config.yaml
n_layer: 8
d_model: 384
n_experts: 48
experts_per_token: 1
d_expert: 864
d_shared_expert: 0
activation: "squared_relu"
moe_layers: [1, 2, 3, 4, 5, 6, 7]
router_score: "softmax"
normalize_top_k: false
routed_scale: 1.0
balance_loss: 0.00766
balance_bias: false
router_z_loss: 0.001
init_std_router: 0.0128
lr_router: 0.0013
n_head: 3
n_kv_head: 3
head_dim: 128
vocab_size: 16384
norm: "layernorm"
norm_place: "pre"
norm_eps: 1e-06
positions: "rope"
rope_base: 10000.0
rope_fraction: 0.5
qk_norm: true
attn_scale: 0.0884
tie_embeddings: false
parallel_block: true
init: "uniform"
init_std_qkv: 0.0248
init_std_o: 0.0
init_std_up: 0.0248
init_std_down: 0.0
optimizer: "adamw"
lr: 0.00132
beta1: 0.95
beta2: 0.98
weight_decay: 0.082
lr_head: 0.00702
grad_clip: 0.5
warmup_steps: 226
schedule: "cos"
final_lr_fraction: 0.03
batch_tokens: 262144
seq_len: 1024
doc_mask: true
train_tokens: 2752000000
steps: 10499
dataset: "wikipedia_en"
Below are experts of layer 3 (counted from 0) of a mixture-of-experts language model. Rows are named router (the router's row for the expert), up (a neuron's input weights, with its number), down (a neuron's output weights, with its number) and show model dimensions 0-191. Each number is 200 + 40 x the weight over its row's rms, rounded and kept within 0 to 999.
After each expert's rows: "comes after" lists some tokens at least twice as common just before its tokens as in all text; "comes before" lists some tokens at least twice as common just after its tokens as in all text. This comes from a sample of Wikipedia text that the model never trained on. Tokens count by the router's weight.

# expert 6
router,161,279,253,186,183,184,252,206,184,174,217,191,156,234,160,224,226,138,225,186,232,238,213,221,196,199,166,222,123,195,149,209,217,128,125,145,206,174,184,155,242,179,202,161,138,159,113,201,145,165,227,212,157,161,233,177,257,162,206,179,186,212,202,167,161,238,214,234,211,189,237,258,189,176,143,259,243,197,240,213,149,178,214,183,171,211,206,149,241,148,224,237,195,255,263,272,243,139,239,259,145,264,151,116,220,272,216,272,176,148,265,118,170,190,177,167,190,231,261,167,218,227,270,176,157,226,179,220,183,258,154,223,152,169,203,240,196,183,207,204,164,189,180,190,205,196,187,244,184,268,210,103,149,225,220,223,131,185,155,261,253,148,275,168,151,157,192,201,218,222,178,229,194,145,252,249,211,236,195,234,159,209,189,219,211,223,177,209,180,251,214,271
up0,132,203,159,247,177,209,211,169,152,154,291,99,167,268,270,186,255,189,226,180,169,206,200,215,182,178,224,267,228,256,119,260,195,178,173,203,192,204,192,212,205,196,177,250,203,170,195,190,178,189,192,187,174,181,180,223,177,129,205,152,170,242,227,252,228,200,229,228,142,196,311,226,187,190,168,173,243,229,223,264,185,116,257,179,214,125,189,165,193,136,253,181,251,242,233,204,226,194,227,292,200,272,143,222,176,238,237,210,152,154,268,199,217,161,230,197,239,153,226,121,161,215,189,125,166,192,110,219,203,210,224,196,212,259,204,207,186,180,276,228,303,127,144,179,172,170,180,175,171,209,274,156,190,201,204,239,227,230,187,232,167,185,285,224,223,163,176,223,181,185,159,249,198,177,193,176,182,249,191,294,160,172,144,239,292,235,210,211,229,213,240,208
down0,211,147,182,241,304,206,208,146,172,126,208,245,221,225,154,170,152,224,243,235,199,168,160,166,161,215,183,246,145,246,219,179,209,184,240,188,198,191,221,205,209,143,228,117,235,263,218,160,208,276,200,206,195,161,225,169,157,168,213,184,194,221,216,204,140,190,175,200,203,210,150,173,245,200,212,216,178,255,214,230,160,276,191,167,258,229,151,154,159,216,237,256,226,154,172,188,226,211,200,112,221,141,210,215,200,113,202,203,187,202,202,230,220,224,217,229,236,182,278,227,169,144,137,190,204,204,215,168,284,238,280,201,191,221,236,138,171,199,211,198,163,175,217,159,157,173,201,129,177,199,193,204,242,143,254,248,136,222,246,245,194,242,194,154,133,238,198,196,176,174,239,205,251,249,172,157,229,166,112,232,203,173,241,148,220,211,159,312,193,163,118,193
comes after: " |", " at", " on", " to", " in", " (aged"
comes before: " |", " August", ":00", "–25", " May", " June"

# expert 13
router,119,261,257,208,203,136,210,195,162,218,207,219,249,247,238,237,241,159,256,170,225,265,200,201,247,180,165,193,272,254,190,239,272,134,216,179,195,229,186,189,200,149,160,188,196,177,95,150,136,209,197,199,175,179,153,176,232,139,209,244,145,167,223,218,222,217,166,190,211,160,196,288,152,155,135,165,229,286,257,184,143,203,261,176,205,141,210,237,206,219,204,231,178,242,210,329,203,220,180,215,167,288,144,159,217,282,231,195,151,155,226,197,42,159,173,176,186,246,210,160,232,237,229,216,213,221,166,208,186,185,148,206,191,182,205,220,192,190,189,127,275,160,162,163,207,211,188,208,171,197,223,57,181,251,202,231,212,232,153,260,214,177,194,193,209,143,179,227,245,254,144,214,141,155,209,291,212,223,221,206,163,178,147,206,212,260,170,202,212,215,222,204
up0,227,210,192,202,167,232,204,194,178,152,198,169,114,197,213,200,156,176,172,134,164,247,204,260,236,164,218,231,182,139,185,109,151,195,226,239,248,245,164,203,272,197,166,195,169,203,131,237,174,148,267,261,266,187,152,180,173,215,155,170,188,232,284,157,217,225,226,204,167,184,175,162,191,200,213,222,178,196,224,194,171,215,279,193,173,153,244,273,118,202,194,156,200,205,238,183,175,157,191,226,194,238,208,197,223,248,194,249,214,202,194,167,182,262,170,197,193,212,193,248,247,271,261,218,211,316,202,150,163,206,224,246,197,159,179,240,231,173,231,183,195,195,166,202,125,170,261,218,199,232,142,194,260,165,236,211,131,130,272,228,337,178,235,177,167,171,177,203,221,235,227,120,184,217,232,207,187,201,212,180,196,167,179,177,190,195,135,221,146,170,166,198
down0,174,219,198,232,203,191,186,259,200,157,210,173,156,223,230,142,205,192,237,176,129,210,237,84,75,226,221,169,209,209,236,222,159,189,142,190,202,112,223,178,258,240,168,198,182,190,194,176,153,210,210,256,200,242,249,181,204,162,192,195,167,156,157,227,243,270,223,308,240,268,202,254,172,230,209,202,252,273,192,218,223,238,189,183,199,136,176,136,264,179,245,147,242,181,161,183,232,171,204,220,251,162,194,227,237,263,207,202,192,165,227,185,238,193,221,127,204,167,152,134,209,167,230,197,217,206,216,120,175,117,268,242,155,166,227,180,189,193,221,260,148,222,170,219,183,209,229,152,171,187,201,254,203,146,199,110,216,210,222,242,140,176,145,201,236,259,138,205,198,211,214,173,186,178,174,210,193,231,168,167,174,190,178,156,181,263,339,176,194,249,165,240
comes after: " |", " a", " first", " his", " place,", "-yard"
comes before: " |", " for", " in", ".", " medalist(s)", ")"

# expert 37
router,125,264,244,200,192,195,234,112,206,129,223,254,150,246,215,216,236,177,212,176,241,229,184,182,168,258,135,232,200,284,179,206,255,194,158,146,187,230,191,116,180,163,189,212,210,171,124,161,182,206,246,215,176,176,180,135,245,124,228,231,182,206,207,189,211,217,255,210,231,162,234,286,136,196,159,196,257,278,262,187,175,182,237,137,212,171,198,189,276,211,204,210,198,192,217,368,227,166,234,233,151,247,157,125,215,253,198,205,198,135,230,188,131,139,184,175,186,226,229,139,202,220,220,186,234,215,161,233,178,209,222,155,227,182,193,240,225,132,241,208,205,193,198,135,217,223,180,234,142,231,224,106,176,224,219,233,157,203,209,228,238,161,216,196,175,188,167,176,251,207,144,257,162,142,191,304,184,243,150,276,203,189,182,233,246,236,126,243,238,236,195,245
up0,124,237,236,213,268,182,236,130,132,242,205,244,264,186,202,150,272,212,180,256,169,238,167,265,215,174,202,238,158,234,171,245,130,177,217,160,201,210,220,209,322,177,229,178,164,131,182,170,144,247,236,228,146,190,186,205,252,179,172,236,157,212,169,180,130,191,210,159,215,191,203,293,210,243,246,167,260,187,163,161,163,212,242,279,183,129,183,201,194,222,210,171,150,266,195,182,213,206,179,121,211,233,155,135,195,264,215,173,122,213,180,162,183,184,157,218,136,254,199,192,199,221,127,172,197,241,187,230,194,259,152,190,73,244,255,214,168,230,241,233,209,191,199,244,182,161,170,208,171,171,189,222,202,220,183,165,226,262,166,153,199,143,174,246,178,177,216,240,161,255,245,183,192,233,187,147,172,205,247,232,173,118,122,227,183,132,210,200,217,261,166,179
down0,181,206,196,235,163,221,164,238,222,156,196,215,168,206,178,166,163,198,121,273,191,240,249,211,238,145,235,239,201,224,171,203,145,204,233,133,210,190,209,173,136,243,234,234,228,258,167,207,272,127,194,243,251,299,210,182,251,124,187,191,253,243,247,243,221,189,180,153,247,231,228,234,204,141,172,117,183,177,220,220,254,190,175,221,241,232,163,194,220,217,163,177,207,280,211,254,198,246,148,149,171,281,201,252,193,183,233,240,226,180,131,219,180,198,200,268,263,216,166,108,205,252,192,212,166,224,143,174,211,274,174,231,197,139,158,257,282,227,239,225,215,190,219,185,192,251,169,190,205,199,198,180,259,170,242,267,177,257,208,146,181,205,175,247,228,201,270,235,261,212,162,166,226,175,231,263,196,172,217,252,183,143,192,231,132,133,118,249,184,273,156,171
comes after: " the", " The", "The", " his", " a", " United"
comes before: " of", " was", "'s", ".", " in", " and"

# expert 7
router,199,259,213,181,201,207,218,159,128,215,241,178,173,268,226,183,242,154,238,165,194,249,198,247,147,228,157,246,160,184,200,234,215,150,160,180,216,184,206,204,228,178,198,187,159,211,108,223,162,185,183,204,174,196,178,178,250,173,174,192,146,246,260,222,196,211,216,243,221,178,269,232,176,166,168,254,245,264,285,192,153,147,247,187,132,178,231,139,223,175,230,250,164,194,219,193,263,161,219,267,168,327,170,201,170,274,239,265,189,115,241,170,41,191,196,129,215,283,250,168,129,203,213,219,162,234,135,266,199,195,161,190,193,157,235,260,205,163,199,181,219,188,178,179,254,177,197,264,144,217,220,175,161,237,240,225,145,217,152,258,236,129,194,157,171,144,174,198,189,227,151,270,172,154,213,255,166,278,194,230,137,214,143,258,191,264,196,255,234,288,202,223
up2,174,192,177,220,228,160,264,189,258,189,208,127,180,162,160,221,262,189,260,180,194,239,219,166,167,271,145,175,204,207,194,198,174,226,189,158,224,105,126,140,264,227,188,264,140,140,254,140,159,250,281,200,156,213,233,195,134,180,235,145,201,227,198,203,201,237,248,250,207,173,238,169,160,247,210,276,223,217,199,182,159,136,217,149,238,117,228,198,197,179,183,173,217,263,222,250,211,196,177,159,215,231,184,230,155,225,206,183,145,150,172,171,167,130,204,163,186,277,225,159,251,222,155,179,151,211,153,177,207,209,189,164,207,226,228,226,212,124,239,181,199,240,205,175,235,242,121,207,145,273,206,168,154,245,191,171,224,167,182,192,214,178,209,174,183,182,235,163,254,174,221,188,228,201,213,212,203,242,188,189,240,151,130,251,210,154,185,165,191,197,217,198
down2,169,186,229,173,265,220,200,234,172,153,200,252,178,234,279,215,230,221,192,243,184,220,235,164,216,164,227,247,117,208,139,189,205,237,169,170,73,223,230,169,197,204,250,198,170,152,260,261,183,142,193,173,167,187,138,152,139,234,205,145,218,127,155,202,255,178,135,195,194,176,186,217,187,248,122,246,230,156,226,185,240,231,131,199,150,165,264,223,194,236,182,138,185,236,254,196,208,264,197,140,194,187,138,210,104,267,212,198,236,178,187,196,246,143,182,234,121,203,263,216,149,247,178,146,170,207,138,155,221,257,126,191,177,236,150,188,149,159,249,200,191,213,186,176,205,217,190,249,196,204,225,202,247,206,199,263,148,198,273,231,138,227,171,253,238,260,199,155,202,130,242,270,233,232,201,233,227,166,185,192,152,153,250,171,274,235,138,167,290,214,170,205
comes after: " ", " 0", " —", " 1", ")", " 2"
comes before: "\n", " ", " 0", " 1", " —", " 2"

# expert 47
router,132,224,249,239,190,175,248,129,191,143,211,145,161,202,224,187,220,165,216,156,193,244,222,213,164,233,139,244,160,224,168,228,242,176,125,163,225,194,183,189,216,184,176,231,155,195,166,232,165,193,216,292,152,174,186,182,239,152,205,192,173,255,242,226,178,207,237,203,234,133,241,290,166,160,190,207,239,197,271,235,137,153,221,168,197,139,194,179,269,175,210,244,163,218,244,276,299,174,231,244,138,218,155,217,150,196,208,258,168,176,201,177,68,150,173,170,183,213,231,156,179,259,242,196,198,255,88,236,194,176,155,159,182,164,242,239,191,147,237,228,236,182,139,101,251,193,199,236,128,218,293,197,157,251,279,278,142,250,164,213,237,127,227,146,138,156,212,172,196,214,154,251,191,148,208,217,159,265,180,222,118,164,107,229,284,257,193,217,204,244,225,223
up2,265,183,174,174,211,232,147,254,139,221,260,171,168,258,201,200,192,133,180,192,175,192,188,160,186,246,228,167,221,239,129,257,215,231,218,220,158,245,248,241,236,219,124,185,187,188,242,159,241,250,191,255,137,225,166,164,178,160,151,203,229,129,227,252,237,199,248,168,187,215,223,200,214,178,116,266,285,159,194,224,138,227,252,225,178,254,176,215,164,153,165,228,220,203,128,192,186,192,163,197,155,178,131,249,136,274,163,255,144,193,155,174,194,217,177,238,191,166,258,140,241,244,184,219,134,143,155,196,142,211,243,198,269,257,211,145,276,210,291,182,141,165,185,239,208,228,225,212,188,192,236,134,175,211,197,131,177,149,155,154,260,248,217,225,165,124,215,225,211,211,222,242,177,124,140,195,153,175,184,170,174,229,239,195,172,243,209,174,167,202,212,219
down2,166,174,225,200,186,157,277,126,164,218,217,211,167,162,184,229,84,143,180,215,185,172,218,215,147,188,188,204,209,180,232,241,198,180,198,249,209,228,265,180,172,235,227,159,219,238,251,255,203,97,134,152,225,168,223,126,176,288,225,248,161,240,233,185,182,156,102,239,164,222,227,206,262,220,195,147,189,152,207,121,234,202,129,186,210,217,179,169,181,253,219,134,197,161,204,151,281,204,225,139,185,116,241,216,148,186,219,165,217,212,183,223,216,257,176,247,204,225,229,293,135,151,263,218,250,194,149,186,292,150,140,216,46,175,198,224,214,155,122,154,107,117,244,161,219,255,243,163,241,82,238,232,172,219,177,209,229,195,268,233,143,182,236,181,245,202,137,193,125,96,237,240,206,218,154,166,235,169,203,122,188,203,189,153,217,220,187,225,185,173,118,169
comes after: "\n", ".", " ==", "===", "==", " ==="
comes before: "\n", "-", "The", "In", "==", "|"

# expert 5
router,191,216,222,233,187,177,248,129,183,159,249,192,172,253,173,186,241,181,235,156,219,255,225,183,170,237,151,212,187,210,137,233,216,159,196,128,199,239,165,188,171,163,193,219,193,185,62,195,193,227,210,200,225,183,174,194,189,190,163,196,195,181,218,228,205,209,235,205,212,165,213,274,198,208,182,234,223,267,242,190,120,166,262,181,122,173,221,150,232,185,201,222,185,208,220,354,259,175,209,229,138,255,133,133,186,252,254,240,169,143,224,114,188,145,196,164,232,227,242,195,193,252,189,175,155,274,196,189,177,210,172,183,166,178,182,237,209,136,212,191,178,170,175,185,243,211,146,266,134,195,246,10,209,217,306,236,172,221,160,247,246,140,215,201,155,151,183,201,248,222,162,267,155,196,225,251,176,228,212,276,180,118,184,225,214,222,181,247,207,225,228,241
up0,184,180,231,178,240,185,157,142,173,205,241,248,175,318,217,154,287,171,207,220,236,201,178,142,207,176,239,217,141,242,174,245,274,221,181,309,195,259,209,186,232,236,173,182,224,203,179,189,213,176,224,253,189,109,151,145,183,153,240,251,140,247,176,251,243,183,155,244,199,257,235,223,157,230,144,196,197,260,180,259,212,142,189,181,253,143,268,202,225,269,218,191,247,164,181,178,188,198,188,186,267,187,192,175,181,273,234,235,212,133,286,217,181,185,207,166,186,141,190,223,150,193,110,132,171,246,146,220,245,208,201,195,194,217,205,224,278,179,173,190,182,192,206,196,230,190,214,160,232,177,222,227,238,146,171,168,220,245,144,233,134,174,209,67,252,262,229,125,155,166,125,197,181,264,219,199,158,153,225,169,152,133,224,219,182,323,204,194,176,209,221,149
down0,237,259,275,152,160,177,247,181,148,222,262,188,211,226,166,184,170,208,179,256,208,197,210,182,215,179,191,224,198,189,183,201,167,126,149,158,154,308,193,224,177,250,178,195,215,185,226,200,212,171,166,244,221,175,251,236,211,247,220,245,207,178,219,258,169,172,156,273,216,190,259,215,212,163,184,238,226,155,221,126,157,192,180,218,195,226,195,249,195,152,205,106,202,189,173,189,111,230,151,211,203,170,210,158,232,183,160,158,238,201,257,174,196,101,198,180,231,128,198,207,208,197,197,243,205,183,168,193,163,133,251,202,202,156,117,248,232,217,232,230,239,103,144,173,189,229,287,183,296,180,207,163,170,202,175,167,210,204,213,161,244,246,205,220,251,183,209,141,140,275,173,224,242,230,203,302,249,225,214,263,169,257,150,173,191,295,260,212,213,239,184,221
comes after: " he", " to", " He", " she", " and", " who"
comes before: " to", " a", " in", " the", " as", " on"

# expert 26
router,157,263,238,174,175,170,228,171,176,183,275,184,143,225,196,229,233,130,257,145,232,228,227,209,149,225,159,223,163,235,191,231,222,158,133,188,213,204,160,127,221,178,184,210,202,153,161,205,219,188,169,199,195,159,188,188,241,149,162,197,181,259,215,216,137,255,250,210,235,207,201,243,179,190,165,238,218,239,227,209,162,165,228,203,166,215,139,163,262,126,231,244,169,219,257,292,292,165,198,262,158,270,167,181,203,255,208,293,194,130,274,157,151,205,221,133,195,228,280,175,155,222,236,165,182,205,154,222,142,180,184,159,184,157,221,240,159,185,231,180,193,126,165,170,234,196,139,245,157,233,230,138,177,216,246,258,112,208,203,265,224,162,243,116,203,158,164,161,220,212,187,246,203,179,234,270,177,244,199,224,150,161,168,226,236,267,198,232,176,264,260,219
up2,163,174,233,222,134,171,193,126,258,132,222,235,268,179,232,175,181,200,223,194,208,186,201,228,194,162,163,240,152,228,244,255,173,189,192,139,170,192,162,234,168,165,171,267,186,213,203,236,190,197,203,234,123,176,213,143,212,134,233,237,217,220,272,236,235,165,224,149,235,197,179,226,197,173,221,204,199,241,192,223,178,184,265,118,222,122,170,242,224,230,248,209,207,167,186,208,168,236,222,278,141,221,265,192,255,202,137,273,157,229,231,142,244,237,210,142,211,187,159,237,170,198,207,146,186,160,132,201,225,173,196,230,196,184,218,229,131,191,267,230,188,171,204,195,138,189,217,233,184,196,196,240,216,211,225,208,144,167,217,288,263,148,229,199,172,136,198,159,149,198,185,219,196,241,209,217,153,191,246,199,131,111,198,178,183,289,143,207,192,108,268,189
down2,195,247,226,240,274,240,188,249,181,180,228,170,170,185,159,164,178,232,237,278,259,282,151,168,212,122,244,180,229,208,255,227,185,137,227,166,138,224,162,171,211,303,182,203,205,181,251,223,202,161,204,213,193,267,152,180,166,223,142,163,199,221,188,259,228,230,239,262,188,221,157,163,205,236,235,200,246,130,120,278,160,226,265,169,173,199,199,315,184,197,177,186,213,159,172,217,108,182,213,215,179,235,121,189,195,188,160,210,152,242,198,220,223,202,250,189,253,209,219,156,159,224,218,166,182,188,210,229,183,211,257,201,192,278,199,276,174,215,197,242,228,153,186,214,152,206,189,223,232,180,221,298,231,182,155,185,139,195,123,207,260,155,253,152,198,251,186,164,99,189,128,227,181,266,253,167,170,210,107,187,232,241,149,248,171,176,158,170,215,216,185,143
comes after: " |", ":", " that", ".", "°N", ";"
comes before: "-", "|", " was", "=", " had", "|---|---|---|---|---|---|"

# expert 8
router,130,215,274,194,204,197,249,164,199,135,241,204,194,197,208,205,243,133,226,193,239,238,217,220,187,245,150,206,184,244,196,268,222,185,180,194,183,225,138,164,261,178,153,181,152,180,175,200,188,219,162,203,176,164,194,162,248,192,207,188,172,237,194,224,138,216,208,186,220,205,222,231,168,158,158,189,255,265,236,218,153,146,248,167,127,213,182,176,225,168,239,261,167,224,252,300,253,199,201,244,173,255,167,172,200,267,205,269,188,106,265,105,149,218,193,183,173,183,268,174,179,249,267,152,116,225,151,204,175,233,169,197,168,190,213,244,183,171,220,151,170,137,166,180,200,201,121,231,156,218,236,131,183,189,251,237,130,218,205,206,231,157,303,115,176,137,173,178,212,239,202,251,145,173,158,252,176,243,222,195,154,169,168,207,214,252,199,233,163,246,268,214
up1,126,232,240,252,234,186,169,148,173,146,203,149,191,246,162,175,258,183,177,132,151,221,216,277,145,234,178,293,163,238,185,215,231,143,178,134,263,186,135,263,170,190,183,255,208,217,146,187,215,199,240,196,193,139,176,198,281,113,165,192,124,166,207,224,189,233,224,226,236,162,224,204,166,152,145,280,205,186,264,194,121,205,257,209,153,162,199,175,264,239,218,224,216,188,244,196,230,161,148,175,162,265,131,179,175,264,220,215,188,191,161,166,187,195,207,172,230,249,184,207,152,266,195,216,188,199,172,196,165,135,176,223,234,226,253,251,211,173,210,267,249,163,132,157,200,219,150,204,124,249,200,213,146,225,260,241,217,225,204,230,296,118,221,119,115,157,193,207,145,271,147,198,184,132,179,186,159,238,116,280,192,196,140,180,272,211,150,218,218,176,245,199
down1,234,239,156,188,142,274,179,221,183,235,152,212,275,273,148,215,196,230,194,208,199,220,158,155,206,158,227,150,219,181,229,251,229,146,208,204,233,197,172,211,209,209,115,209,241,169,286,153,126,243,202,219,184,235,255,170,174,212,215,186,151,211,191,211,224,222,194,274,281,172,178,251,239,217,179,217,173,157,161,252,255,233,166,196,202,180,163,238,255,164,86,146,230,225,171,163,160,235,116,146,208,223,286,320,298,138,198,204,226,234,146,231,264,207,201,180,270,232,201,189,249,231,223,222,232,153,214,122,236,205,196,100,179,152,228,210,146,219,258,142,189,149,151,171,186,211,182,225,250,196,235,200,278,157,196,268,223,259,211,247,170,215,177,252,208,174,153,275,242,233,180,147,196,155,215,174,207,194,174,230,244,166,216,157,161,176,158,181,183,203,145,170
comes after: " |", ")", ";", "u", " TV", "i"
comes before: "|", "-", " Primary", "\"", "|---|---|---|---|", "|---|---|---|"

# expert 12
router,154,274,248,184,194,180,219,175,174,190,260,182,171,243,194,240,245,110,238,148,241,263,236,204,169,216,179,215,145,225,196,196,232,144,155,188,235,222,142,117,201,180,197,200,202,185,159,192,202,200,185,213,191,158,155,180,262,144,157,152,171,270,198,245,125,268,239,225,218,192,206,236,174,180,170,222,213,231,226,211,163,178,215,185,161,211,154,175,261,168,217,235,167,201,245,289,266,178,213,261,141,274,154,167,191,278,238,285,178,136,276,174,151,176,214,116,178,228,265,164,164,244,260,149,183,192,172,219,154,208,200,161,161,159,206,243,175,175,253,207,203,152,180,158,245,196,142,266,170,221,233,124,180,205,279,263,101,222,179,240,216,151,235,113,209,176,147,148,220,203,169,249,215,160,243,251,184,237,175,227,149,173,173,234,237,262,174,228,167,252,238,210
up2,160,167,229,191,224,227,265,235,222,199,232,150,127,217,213,230,138,183,167,225,216,253,158,185,169,237,173,288,173,223,136,217,279,180,250,240,240,217,144,267,231,198,199,267,205,164,191,206,117,215,237,186,122,220,149,219,295,223,241,130,213,231,180,162,180,161,180,119,200,177,202,217,174,121,236,140,202,148,308,201,179,199,234,170,239,135,185,227,183,230,211,198,206,193,169,321,159,235,214,291,253,240,173,166,212,180,283,98,180,154,203,201,174,151,219,187,273,171,208,167,141,223,236,114,181,211,122,171,110,209,226,220,203,144,250,283,155,207,288,178,231,183,212,171,204,206,206,224,212,183,228,172,241,170,218,174,253,274,137,171,164,197,184,211,246,212,286,297,212,197,236,242,199,194,250,211,223,167,261,196,271,139,136,191,190,251,193,199,188,231,192,233
down2,184,251,150,172,245,243,219,250,173,149,224,246,209,241,211,245,306,234,196,160,206,162,226,206,164,193,151,186,151,220,223,209,184,173,251,150,194,99,225,218,105,108,221,178,197,133,142,184,180,182,174,257,245,183,163,247,164,223,170,246,146,172,254,223,174,229,254,186,267,241,251,207,134,155,202,188,185,287,224,215,209,162,225,127,203,247,166,130,184,154,227,118,227,211,168,274,221,215,170,209,170,213,149,186,200,234,233,223,198,228,204,180,240,191,201,287,189,232,159,138,136,203,268,172,239,179,159,171,222,290,241,210,218,176,297,220,191,224,240,200,215,183,227,123,126,223,208,309,186,255,177,152,260,172,170,244,184,197,224,249,174,241,158,175,218,274,194,265,270,204,178,176,219,241,251,236,202,201,174,248,189,226,92,196,173,209,208,224,175,194,192,225
comes after: " |", "|", " in", " 0;", " Died:", " had"
comes before: " |", "|", " 0;", " June", "SA", " (aged"

# expert 27
router,166,271,222,173,173,172,232,180,185,196,271,167,135,239,187,254,254,106,254,151,227,247,239,198,151,219,156,221,156,217,192,244,211,155,147,193,235,218,157,137,198,180,188,212,191,166,162,210,219,198,188,208,187,163,179,192,262,155,155,163,182,248,207,225,128,263,250,224,228,202,202,242,199,176,166,214,229,229,215,214,170,170,232,197,163,209,155,189,267,157,225,242,174,211,239,295,294,164,209,250,159,282,172,172,198,242,209,301,195,129,285,163,160,186,220,132,207,241,294,166,154,209,250,160,184,180,164,203,147,190,177,149,205,169,211,238,168,192,237,204,187,132,170,157,246,190,133,255,149,219,223,135,181,205,261,274,116,207,195,267,208,166,260,122,194,160,192,164,219,218,173,240,207,160,228,257,166,233,183,217,170,172,180,219,229,257,189,229,198,270,256,207
up0,253,185,168,170,192,214,235,243,161,171,235,233,194,213,148,214,155,199,225,209,270,182,221,274,180,173,206,210,138,195,200,196,218,233,234,222,179,212,239,167,221,185,240,212,256,110,213,228,207,209,181,220,153,197,198,232,216,243,248,141,161,208,232,264,134,194,219,90,141,138,197,228,139,110,178,172,264,263,241,231,262,113,155,164,180,143,230,203,225,177,219,226,233,199,201,212,177,159,228,227,211,252,179,290,230,170,183,255,178,185,197,154,152,234,165,170,244,153,300,196,146,220,194,181,146,220,209,245,140,151,236,162,205,152,204,185,169,207,217,245,147,178,247,194,211,227,223,230,165,213,254,195,136,190,207,166,216,236,149,205,164,213,243,163,145,162,165,190,221,231,219,253,204,120,199,300,71,219,187,242,214,227,222,169,174,165,174,222,231,259,200,160
down0,245,215,143,181,214,211,160,267,250,194,253,222,184,257,189,270,133,245,186,250,168,232,243,166,163,189,208,206,265,157,215,168,250,263,224,239,218,208,206,291,187,279,197,201,210,197,208,221,235,200,181,230,153,189,198,180,203,288,197,236,253,232,216,198,298,168,227,268,184,142,151,263,109,170,233,201,131,211,245,226,191,94,208,183,241,132,113,171,166,217,207,175,234,216,211,247,154,239,227,183,203,179,226,132,218,198,173,191,217,281,204,232,149,142,199,240,188,232,186,156,213,206,228,212,202,211,247,124,134,158,254,204,230,158,223,197,185,177,200,213,126,168,207,171,146,288,197,150,220,222,207,190,182,193,149,188,206,288,167,135,244,221,245,231,245,275,199,228,192,177,258,220,170,202,223,267,173,130,248,192,236,195,240,184,219,130,201,129,210,184,174,209
comes after: " |", " in", "|", " from", " (19", ":"
comes before: " |", "–19", " to", " –", "',", "–200"

# expert 24
router,140,180,252,216,209,205,219,157,200,142,237,164,248,231,195,233,236,122,280,158,196,220,204,232,114,221,142,222,180,174,193,203,228,154,179,184,249,203,135,144,254,219,154,192,164,182,174,253,188,191,223,202,207,140,189,177,188,203,182,219,180,195,236,254,161,259,225,256,205,220,207,269,146,144,205,255,180,260,224,169,160,205,239,206,179,146,259,142,268,185,226,250,119,248,251,306,249,190,223,180,157,272,131,225,232,233,220,237,166,163,227,170,106,195,188,173,162,232,238,207,147,212,265,189,156,197,144,224,179,192,198,125,170,179,237,199,184,152,225,199,218,168,212,136,259,233,163,237,199,243,223,91,178,197,223,220,133,217,210,185,201,203,194,208,150,205,173,175,212,243,181,273,213,218,231,223,181,217,196,237,152,203,183,192,228,204,153,248,259,189,253,280
up0,169,203,268,218,215,174,184,141,148,219,231,199,188,166,206,160,273,189,229,137,215,195,204,180,120,229,171,240,182,225,163,232,180,240,97,164,228,204,203,224,202,149,248,194,177,187,181,172,214,197,244,254,107,206,178,234,274,179,202,175,165,156,208,233,203,168,243,253,227,140,219,193,198,163,172,202,274,184,240,231,177,121,211,199,144,160,252,123,224,224,174,241,250,208,247,259,257,203,210,246,177,278,215,150,162,210,247,269,174,123,212,139,183,211,207,163,179,189,209,167,208,281,286,221,180,204,140,170,202,152,134,173,264,130,215,256,260,127,214,150,224,228,173,208,198,197,193,211,182,167,232,174,156,253,208,273,179,312,226,220,267,162,224,184,144,160,202,152,203,181,142,209,191,95,233,229,190,279,158,230,166,173,157,196,226,210,139,235,248,205,217,189
down0,178,217,259,164,261,250,159,238,133,179,151,198,176,229,168,196,232,225,233,209,251,143,273,203,177,176,193,185,163,244,208,189,164,145,164,222,150,213,150,240,187,171,234,169,157,142,206,211,188,181,159,222,130,155,227,218,202,165,122,198,153,165,201,231,186,205,288,222,176,195,256,171,257,136,196,184,270,247,274,160,186,157,207,202,228,187,219,202,204,226,212,217,155,208,206,189,221,245,231,180,145,202,139,208,140,232,217,186,210,137,226,248,163,228,287,189,214,219,273,237,188,119,210,204,206,246,224,194,173,169,179,220,194,213,188,276,265,215,216,238,206,244,169,250,198,210,159,260,173,146,226,153,126,152,211,228,255,135,144,161,197,190,212,128,168,202,180,121,201,136,226,153,265,202,199,209,191,260,129,197,200,175,175,208,182,250,107,212,170,236,262,160
comes after: " |", "|", " –", " (Japanese:", " Bas", " Bach"
comes before: " |", "--", "<", "_", "pt", "τ"